config = dict(
    n_layer=8,
    n_experts=192,
    routed_scale=13.3,
    lr=0.00297,
    batch_tokens=65536,
    seq_len=1024,
)
Below are experts of layer 2 (counted from 0) of a mixture-of-experts language model. Rows are named router (the router's row for the expert), gate (a neuron's input weights, with its number), up (a neuron's input weights, with its number) and show model dimensions 0-95. Each number is 500 + 50 x the weight over its row's rms, rounded and kept within 0 to 999. Numbers have three digits each.
Before each expert's rows: a language model's description of what the expert responds to; "mostly gets" lists some tokens that are sent to it at least half of the time. This comes from a sample of Wikipedia text that the model never trained on.

# expert 54
Description: Currency and unit symbols. Symbols before numbers, especially dollar and pound signs in contract or prize amounts, plus degree, prime, slash, subscript marks.
mostly gets: " $", "_{", "′", " min", " .", " £"
router:547522525437559424588496539427569419452532456478455558518503529541479501485480415448528478446503522458432498603591550498516463612585426504524436505571497497462554532522567512506543496534488571460495437570519435424505401490471482519436425510488528556552450482462486459469546446521415614555
gate0:469552459510551500478501503505532466596510460471521483504507475627476540554430441472543423544468514486566541506583519590470523563450429534595421506554513491503588522497570413395530479505488492475467385462422584439516533406542537526436433514429412465545502530497437487424505533461466467501
up0:483498468541495581509520528537453429550435417466563460453503466629590454565426543490521430543481509421551519470585477566455561554472464506520435439586478485568539458452604427427496544495454458477413428484446520486559506408523516491495425481448434481545461440490427492490459519425496489496
gate1:336533494556503438394544512483586465573482551491446438525535422474487486502400490496501483500499487496538481513513446553541385551539476558575459476443454363434498467573439473503455527422485450487494446491533529563493486540552444514431533494491526582503430598571491521539480491568453490501
up1:570610505440467552527494516515400574456547408448449413539465543427598495510503533447521476476517432484469580553629565483455536399472527504532547476524547539556440484484563561505475477486513526532464488524455439531534517528544574528468610427576528455492540459482554508462516515537457391524
gate2:456484461562504459560455520502663446437458509479497493451460524542555529599448505519515480534446421465539533582540546518507454512489531487516457479458539449456483518465425434530550550485505599520507508483369499491448363450558451460536457476444506536538513538464485412519481557470617599525
up2:494583505567509487505504576477561569543551503397470442515516585542496613515561480547494437591530491483484473409491601533473528597568487505509427512444473469516576512479473480453486592511477433511532497519428476579544532508509547459577598453483540522475606580426477532467570497448446553471
gate3:515511475465455475507454498453536533558462525453424469492487499598382460498521468517472577524455495415508579610540542515583513528490535487487457496556483433464469560499474478448614519546470527534616435362444499354440412484515414487498457552447517523536434527525470528514531514487463504479
up3:541512571489524514483484601479423468424556425535554623536472557474547572518475523464495432461546490550494402442422499458483463450518392512521575509453530538527457500485568456516423434506540498474476486632580457603496534446502591547482494441546522482480528459426577467432497457540479532483
gate4:529483488505543502508544517477458515507540574533291558501448484539509534491442467580417623520472554402499538486497548463462483588395480517494477505538525519538468542481450456424548550554467526542460407499462508500535477508563508532488558515545513440410527484401514539485505514534389560548
up4:531598551450556451505475550468485513478480422464600462517498582508468577446546487482508414538539470537395525451554486453540473383629430553499513510480517542409548511549519513559464420483444469492584501515527526477440536424523548488525495550419484521606498497546519509442529466460617513448
gate5:577501455519494476471453435473554418428660511529432601517491489486474491468452546435513434476510486547470477571510598493537495490494491456514418470443530530435518488490513487459462515598424544437489472430426562494495378586433455427408483522462481519537533529500517450455532506493480620533
up5:494485454538459471446465422461555373436633551528503538443467448422510498515499530444535487459450466540484436553573622548502514572592559510510453471447487532433517522445533537484443508540491537452437471449510538501502433538413452475469511482481398561545520538506479487497490500456517667529
gate6:561568485520539497512536507532390488462482487508413453574465474437504561632523571536486490477577565499489509488616578403455560575553378525478470564517517523497497487486491448394505491492524447524522497617473540470509514506614523495513433515479521445511441480462435457438549523507483592539
up6:564540456521482501523551513519419523491448559498413438467503458408485554556454517555473549580495500470565495529610625443445575594560437523483491484564473459518457496451525405411522498428586409545472549545463543469474488518609524400484482463535480462481568461475488475456481576510526519490
gate7:465510529580486507539513485496526498455494525536484472513536430546514474501429535534626433513635521581487494484490484464478488514537466501529524583437551447488501485542543328577534496498501625441577378529469517519521543587536584460457559527595579507536449493490546507542534495511486502435
up7:438441533583497474404580479508417468456446525493501439497511462534526462529481539503522439519647532530494473538493505457531487489512557460505559534517432439504437477497534448484464475445593521545489413565507454567507623548545523486459586514601562498412534521417546565550466500427513451399
gate8:492533591518531395487434543507557442513491386451495489576403480516437538444511481414461381485488515498498503503459541466531547415549456507573501503449625507485520463547525490549524491612493578441572426502527516481522457482457586514442484561413532445446513550442524470494575461515558554521
up8:494510490587464596489468579421541447404522408423604442478520529555435516508438458552593447428563449492430532472573464517521464532498484549558453458434546546445546438518455557540567456506469538502550447432452477505599396498509541543442532469543507405499426508479476484514548503530483500475
gate9:610530428459453429516497501471554473413509450495486440527510598519534477445503432538582471587449516476565525544547529584490536630497404485431496590538493527545502443459448481517511565483482475455461542552537576400451428549513486466579495542451580520478549507567498445444470452493531497417
up9:374504514499573537435481475534414488490564560504466557441482476548521463586556561506502545413511491508516492496440477386651569430510563563543518481482503434461481576534490454481480525505549524505506430411490460626485470513526421547482517518448524518493481517463506363540542564498475445528
gate10:532469566505436520546498557473410566593423471438477519490475472474474511499463622529479526438532518508572500518569467531489488505425504534479431462523482467490506422523463487505463568463442538513545514409523463538536620623384439543460546513486594439460474396520483448434554563535468429514
up10:451517412451438534505531582492488496481623477489550444474418430458453489509524498541439574560450495457481586484430479523526527424490523492553521536563562522467585515444510500444510419429539457550510517663536503410594456522531506509461504524463550471394517421467526534559577485504461460479
gate11:545477462492540594561502526539415453555538520479514546533539533530498490530458474414411461441514528509448374490468560400539440449520515443526511432438443494583432462478533538508540473559464475403523490424443452590443458488541483488402503495525427509482542505566452531527517502538415600599
up11:521534447482532555598514544494460473567459520473407536500526491512438523537466486453414495484420506512499403494532588405490548557453490379529526489404488581515463480530560592548485471497456447485534460377472485489467503517528469539524576517543470506465546579549459456588516511551365577536
gate12:430554470534469489488495524488572503577469455458534560479563638461475453469471512620457549454542498530440589519490499464568501539552519556471514617528546508576584551554451536453450476407432504534525480539465522424470458489484473554559605452459525482527398406502446537509516479484420514465
up12:450537479500462458497428454455570590491491547477518492501557524464554445403387485571438440472518513528438481468405508459561491514544534585452502496519444484549618477529493494478478528427515490519492477591432414430467491510400469477532540398505447476573385466568529455579510449475521439527
gate13:552472527474471494512510530452487452460482512549445653516451504485530618503447508464524426576531579469428470440443479500432392518465461466496428483500467433545560530475454507583509505611497483510445388457388507527441476481516454500392552521481467579519469468478455576530470524458492567545
up13:523490501538461517532520521492476514494474475552455634539509474522555640559477479421553526563532492489479466435399437482454425499492527545400541430530458439504513531454484520537478541595525523505480386526409478533467405517545399481443497517503453578526462476527490611539405548482525570483
gate14:615497496472486465554487484481489345488408546441432502450436569578511581470476485528511437495481548538462453563515530493568515530479472438493437503504506555623521616478422502505698529533489520509511510510478455469545468503454548446492531567480511452479424480539537505501514473462450544519
up14:613444427477501551532531462517446373484404526452444428428455555475532568512508488499533512485463547528530473557566502522541492510463571451473468502507461584569455556454402485576713579456466540521488524481453469481543523552470469457501555478504442488452502512544517546562480515473459490501
gate15:438511476531494502514473393499524499511618540518480495468521508550430544448509482567593538372469497408553542645641513453536492533503546543518450505553486523534536508507474468416503443480591532452449451486507542537554440560494426517499396495432479569578520530511472450454447513452488517502
up15:388484497469549498470546488468462524594469480496483491496543554526513579509465471580486550493497569505503566467420521460452466533462465633485560454457477404608511374502385523470466528503482464440583459468497543545452529511587475548436530510507477426423457500534450499545533413514608507476
gate16:503506505466491562588497540540495512528533494519540384477539606504504522524489414467598550471452495508463539523464491446534493458580399528480421464505508499582470504465569534463475493479630484474517497473504443383541542329551517478592534473479431403481483513491504586476547479469516545558
up16:553450475573430522499524432497592482439499511527566478545470491479477488482499533415509496458480531552515452483489483625553482556615534522489493488404503598448446475491572534572528422476520487469450554511524434467564556407394470524585470431567500569448487493480525464388484557566413487510
gate17:438538503463587462501517451478537506553529469510514516509543477549473526515563559556476536394507430416569614528508472499502471597496431550496423551548565383550507506584572481453488474487506507435528524323493554520530514522465455600457462488478631467541470494532544473473496507521531477456
up17:478546433541582448462495516555515450554545604525555564488553490536487534478524576587521577443531473387572604524545466480442497528471402524504472477546518382567490454527521478447529472538502461389535498411422523584474545516470429558511584428524533530533475544533566483462516532448503467488
gate18:483481471539516532443537539490444477537591379539568579456503450454439459532483522480458567421449495527552417414377493452409565469474474507539524503499498503483524492496476502499470485481401492514508515558630503383494411414530523512512428458476544547473544504465517435462571422485521573567
up18:457541490493486463470443519526538512466449612418476537410523422473431599447507470556490559473465544517535602558463492673522519469507504501474492509462500537503466523471455532474521556545549516495588483496499466518420505590491514528473541499436474441535538417571498460495545420449370403449
gate19:483455517359472529492510458494507503551489478477450505516511510566502450504508504474514489511521486550565446501450490426429507538419455545611489505518534498510631512544425484460467424407469518482627439465471458491540559506452437482487448592524593443474428586435429419416480541479492579543
up19:498459469396516555454516510552476501611404448534446510479557434490541439556564423470544506461460503583529433417436476494427472470517459549541513516493544503524544490445477504512461489436507530482521481429484386474568542557456430409495468497480565435561540568518452473512407596457487624529
gate20:464492529518471440528441444511508421529447475477542529465527610545539407489540505535433499581443511475418499430501465461523515585506451538502532535611519409499478558469430487377586531529467429448421543481525478406489544419539525580532460528519492543557441434447502448511473473403521465434
up20:470460489453446476490538414468508464427420496520536521488514572556518389544584515503521496536455491475464526499565452412554464504504435497467579549605466452505459518469443575461496549508473519452455520576509480524383478499560565605490426577587560561496516463399506471493461482406596455489
gate21:584484575473477502659505458490534537534491480427505503574470407510459515507480518560534481483504542412482509488581564388491562580463426516462496477450513422492503562529491504413495520566501587516555491436555409578495469463566621486420521530478467536524540496539565514519488532530520515607
up21:537458447540448531551502419578509521549490487399532461525568378481500491545470542566474564496445490434460542484501540422460582616415483539411496468489453505475491526464528540450466546506411506557520539428503483578513517504525657411459520503506463519498573533556512469578505567476487531579
gate22:470494475504561443452537572442487463603513511521446546548530450473423544517515525482496564408503516473504453580478523515519479594509619459434428512449464536443532500566439525530487573560405548428551490573593487530543497519415482418464469521483560491582477469468441434585500543429517429567
up22:515446499433463520494425531549461494397548487531535429505487533564489532468488504540456455580560496438585488468498517491423481416433433533568555489512495545502570515475499457490539374397546506537451447481476509441530507444486541595630515555537461446419420518451540520413556422512485570526
gate23:546573511491536537498533480470502507476504553508470491479414542479469570475399499541381483491479536429570461504522652494488519552549418485497524467507516482411548536605525473521601399487594534514554558431506469502473496416531546506547496482580438455522576474543466543410432492528553583479
up23:493370552496512427599494602410515452525498419436454590499522538487517447406521513514602502553567513584389527544472486475488486450453575495555532519478523544567483490442482425487567545548415480497447482502546489429530464528478426530448485569476536514560424458528554494469463420530494472545
gate24:408516514525498489549469474519531472623411548554500545498443569524411442461501427529497496435486485584476534553491491472511469501457554388519450427565546536483525421494419559358510475480439491480512545504491545452489584428483384485532547522493532475535560517498561441614467500557494510436
up24:441505525485541423398473573495587529465613442523453496540508476501497529506555519474449513516499520442519437521563486477518546414546482560522501538432515499397405558459535399530547468576523443497518539603560455508506573498487565473426447432471582583516505436386460492488551547525539433492
gate25:572544483555465472544486529479502506412521479514512471483462541530450524454457427399581513494493581478519494579547451519487602538469535470514562446557482450467499542482547583520522456515508467435505476573497361565510504545471568477387521522537399527582441567459545572534457508485494433634
up25:479364508512463513489514391545462516500484439471421557468440504494521459578476538534505555531477379469531428540555497509586484567531445580455455498449506450476458535487428470447470504476431626568521553408439561567433496466477559502557522452461490491508495435438456519479438571530518563428
gate26:428551539427567466527532496524487511588528435499547410463537582526473374501450491467510496587528457401461447513587466492578456564537484451542456426585470443481484516480550483496492586441507498460502504545524544566467540515608555510490477412567526548486498603409510547488434452435459505509
up26:482502464503384449445478488514495432446456528491567602443454512523423483469515520598482550526446517430529543613441486459496532530512472496490501642453499433516434538534503492476569536527474419499598465345522468400554514501451513479508541520522550496537479564449495465499570487498564431436
gate27:495506424430576480489562502426460506503598468500423531525488469471493532503572481459485529603498427480418507513387546581513528517543512500492444408450512557470481496501540565525447516582414492482430519578503570447502470457435432466470448454540542554461429540470484431471478411452434619438
up27:494549529532416537536514472571506479526429560471564404495492535530547538446481558536543480395526608505560582496534494484519483457468515517532585549553550460451533536554482455511488487385603499496541501499414411473436553521562572499526518529453417477458562567470496552533560544444553369516
gate28:609514476465559501561508519462584513373545475436486506545534430469517534496460502388480402555486552497444467529505559480461522560532498467545487468507534549480516498562608544513490516437461449455481532600551488555543482576595466515466510460548456534347521536445572565448526428455457503494
up28:392477523540441447421472419541443483612405514546454483499488497504485508503529578548487544438563484508527553535497499477489501503480479494520544526539514452430521515466393467481528459427576627573562408403437510453429524482483511487489582536410519452532474461434435423575525535538488435458
gate29:583581498572556469474518576347526468415549558511498453434501563545440543415554417466509534483495612459520531569506443471419590476491495473562515478550524562441577512445578493494514441491599467520475470571547428464571450558504547502479514584524497518493490442512505496523552504519493474561
up29:519391520490476525498432446608407507563432443481465550539522487525547451578492528592430500490564430503433399476556569486558438543463487574516499540447503470526431535550442385474491527545410598494490529441532586557438516524461567492487495405493536494480489515464539497519465466551497551434
gate30:544521499497499519540503447518533469438523495511415528473498473446414464396513497481436422459495511495482491578608562582522494504495519489560435504518480645369559561457576548453516432561525558407411513527521538518566396517447542527471547428440478495553488457467568507536496454452456523538
up30:457508498507534478472487562434439480547476520445531458593432545550590539551441460543556525544525582479524548488425433458448490474465464456480512512475558397631487517552396485519524544472529411515534485463430463435405593462516544504540454569469586453481521486536459457497451520565547404441
gate31:576465483493485540560509521486572480514419467488608425480470499533539492522624403518499474589493495503412561549465503531515409475489393547525499527528570472602497566459440435528504564540476521481471452492544428468578523466532512528514509514519421446612477546546529584422493423432483569480
up31:575454460474436475546471552509525458486410532457596422425442484551541534499601433498536494538435492504526496536476534571569451468534391471541497492581553539562515496434484421566564544522473596521493497534571413453564448464597554496538519540473478492528480433503493613395517519447515504506
gate32:511577413502575517455534426523492467512573445525572460538463559477561537494444460553478470412554602406380503520514524537457495473506476492512469581567451564527528514474590519555485503572509446464519493424466450449467546456468507455434401436421494433524389581503524500532528433511547511455
up32:483458605424461466555463572531517439510497531511380558473503543518370406491500485422487446589573434563536559515478484513557460500472428546518534533479610439490479514514475479447525443474502566537501472532570539525489492446555522556580511587504541578555589499479552428445529520524421516536
gate33:514507527489519519453501511509448497385451469475444535522555430586483423516443472463568554491566510507451476589536522453540572441502499372522540517537445515553462530580573502517521460486605596432488426393425481560492433510548553466473542523446578573407474488486565490469498533502447561537
up33:485491490477471491549436561497533444566484516536599444549412556451492548461567443504464421484506508523495534375499468603449415542463562574508451484531529425411476562459520496494459573507469436516499544595474526443458563398486451492438463504557513489577466516421443508512556394502570455489
gate34:497510458408584429407528529560438440539449495541500477480509545549515524534618508599491548530455493538490585506490519506459437589413537442510413451460500548525448597540446452469530500535515551465495584569510529525465484531602548459595572511425565477499507516528398475417499442496503487529
up34:505489507427565427486537469524465533470433430533519579498558462501534468539521597513447543533570474395442498433553510541392410539536496471438433453439461493567485486552599451518519548549586616363424574537525461552500528480544483501485458494477504434506485543454462551480480487540487561536
gate35:578465591497564477547487509397427544530443470515445510511520514475534491481477552468513489516562447397513468576565619461537517615501514501451403493581502530470469480451508515532526540492436628483566532425604453449550520507399524513544476450497497556467517425493484559477490493569402529495
up35:591508556538577454507508493482409556530448490492523507527534446433606502476512504456483470495535437401533473540555585526552495517477473465446447481549470491501489490460567452535475577473419647477481527441620434459555499502462468539545489396471540552467648471537449572438491505514482482519
gate36:498476526444511540506475599542481484552423520455494426499514465519501454457446505460454490612533491501484458565436510533604484469507508480558493519417479525551485564495522451489633464383487465466383488607586473538500576505498460503572447412489537484468502455494580407525529500435425590520
up36:537482480548444506421414533497441580451394493524511467486462461529524557512613526546563503566598549507510508503590545530516506506564563549454566543423442543560467619457515487519572482507679576522462561460547511485512512490427582467495505508454488504531468472514539514563485477467459492432
gate37:471396538497505481501482499518490478505418521609527506450426466492551491533463508476589417567483614517463444561494472456457523421465490450497502559513431563528511492504657462519489536479540505513458383535523505522603561487494537546409544494508509497528524436489499428616530580447564426514
up37:431516483497566483398501475569552497491426408605465476492538453493518571489465542519486527509523569475551464469576464474552477367470547438521449479447507449540423481396398454543466599452535476507527545442436550465460513565560532527554513451477570541478502514568437478588557551482463498431
gate38:468445514487505504589532504425552436439470540511527475456534448522516431537485483571556545478465442510468491529582468547550546445465516478537617521532533424565431488529427499474559533577538570442430524519522540487442520494538493645543440557473470526522417469514584526618521386475459529438
up38:477521574468447537518458438495403563634476526423509527483461564498545553470524520489495550455519523460531495460433434410449510521535595584458473435540522414549463517482538462523421426390436582523606440487484452453474424549478464417458496491513503468447498536444545445463499576532521529548
gate39:502650477483566503514514532496495463504413483457477574497510608471531457510461409485385475534567506478550501489516642445427445538519496491499517506552474538518526445529531541451544537452470534477544468597477525391437474541568530434518447484522456409526436500534475515565562423483401514541
up39:499431532473474494504462502494533482461605492548502437514459480561452542434526579467610474471482516510448471569503417488543572457491581512564463451441528521505428571481511472562507449513600474483511484458536455578604556418491484529470573518439518607493599491434443449424411597498539470523
gate40:455531493501573471475496464479461489537526500475506416471451473574501571502476464562618539517512530350521609559465475574448483547555482499481551533506495464607494588479523406504579546511470536506506505424358527407496535457550523569422522462447525457548478579480557445482515462463496479542
up40:523533519469448528483496549477519523407437452465498561517477586470470414429569562450370467540474486588495376518543526454559561495435428542534469520478601471396519399490473589478411395495476495540517482482563432533514456473480598455567494522495488475439503485484502510522521543544522507545
gate41:544392479469526449471531469470483500488590483523507618498502411485554495461513550385535456451513436521506485522525492440535524535492478439512571416498515539562502486483592497557460525596536588552468462484399528499416474568385445445483440351557484546479541499502537480495487539426496537521
up41:413498467458489467494520460548495475518502469499539336458489466467516475494502522535484523441559516526423444546477545499586527409534493514492439547478545436443429513473418578485514521404499611450393458401451450421428503480470535441501456488557500438516532606443478416460519562480483552523
gate42:512551547501581497568472509467451563416547538490468545547466564523511494506540362498520425507542555468451439540529542393484545543489452560401528480511504465505555525528587449518527375607505585566531470543458532541430386539525545506454505447511506533552543494457473517374495496477473514539
up42:476468485529516501600508483515427617439560559451489522459450483465532475580573391427534446580448510536453458492500455452482514477487481558434556483546454510496513512469617522542467403555514556513506510524445487544506452607528512481475556415554399522533548459535429564408464547426454465533
gate43:501510478505625512640474545435444549466432507423473428535492553486527458490456407443543517519512429455510462508533427431512512531536468556510475543622496443489530447511587567498442407443521561508585440497443549495470564561461440570483520536480494509615581459455495495504467536557491498522
up43:506556484489429469389516487531562414501540433525531536492481490550418536456479596531411509487525553495510533492478603549571472513491488493499426525347492500513475523526400463471616566586452475430418517464524488445445460469539537488506457526453540471440401513504548460486531418488510540410
gate44:549443597556503444551473526536458517540493502534478611532530535537502528551499420531527449529496433495428428502471460450457571635464413539538564428535445521443521504525499445542460451547500441499542477552559438462523430586496488531412499413526465585450512460513398619447497482535525482501
up44:401503355510528536481496530549465474415467476492494370490533395538488451572527555494538536533458504519481469417472519548485548527473619477577469482476500500502446480460545589544526543450521488460445621444520526480544597499514518534599469505598518513462507582557477470514519430476474572535
gate45:521535537474508468470532492500557428510487520526564488480484569481481522500513484546524499533559497402446412478534556429563388510451427581475376573510558467497440553474398423566603543596491448503458505393467470519509471414483553483500469468458518507527545540435472472441518570533539606547
up45:507556496472526492551446549479418489482481453506470528571510493585484517462428457479447481471505556567462555567472465466467539522500569390546544444462501492469598500524656522413466387433564501424540469545492544505516530509507479576450512551460538420459436452560581487526496396546451429528
gate46:529529568532425388540553494435473468506565533485430493494519512521508614495463538481482530472479599458534487444543529443583443585569558548511555495496540468413508525501572457494425430474502482478579478538515437440427497532517526536445443517517480596386547482512383575565505479556441484442
up46:514462429494513605411421582521559510421459453542550559506477570512491390484538427490517562556502455522454498585437532574486577381486493478483443522531540572515499441463421573479568480468498483520386438448501551521539472545468499500576489550470503443585518515522552419444507555503547538520
gate47:466512499471547419513488487402453552459509542544416483518523520577553429567383419541540474541530491426437487479548472500580496589556469510519538523523582509428540471517498483497670534447593492538505579460470405470484486453422528496510408582481519515532487481464537524508511552582479508554
up47:445464459513453534510522460522447591445551542578459461466599503510571435545382525550556486600534460454495542471557460563499544555529538466448524472530544431481531507478470489471540582443553425541506560458444408533516489534453450407552433590564528518595434490545460560537461568506545472470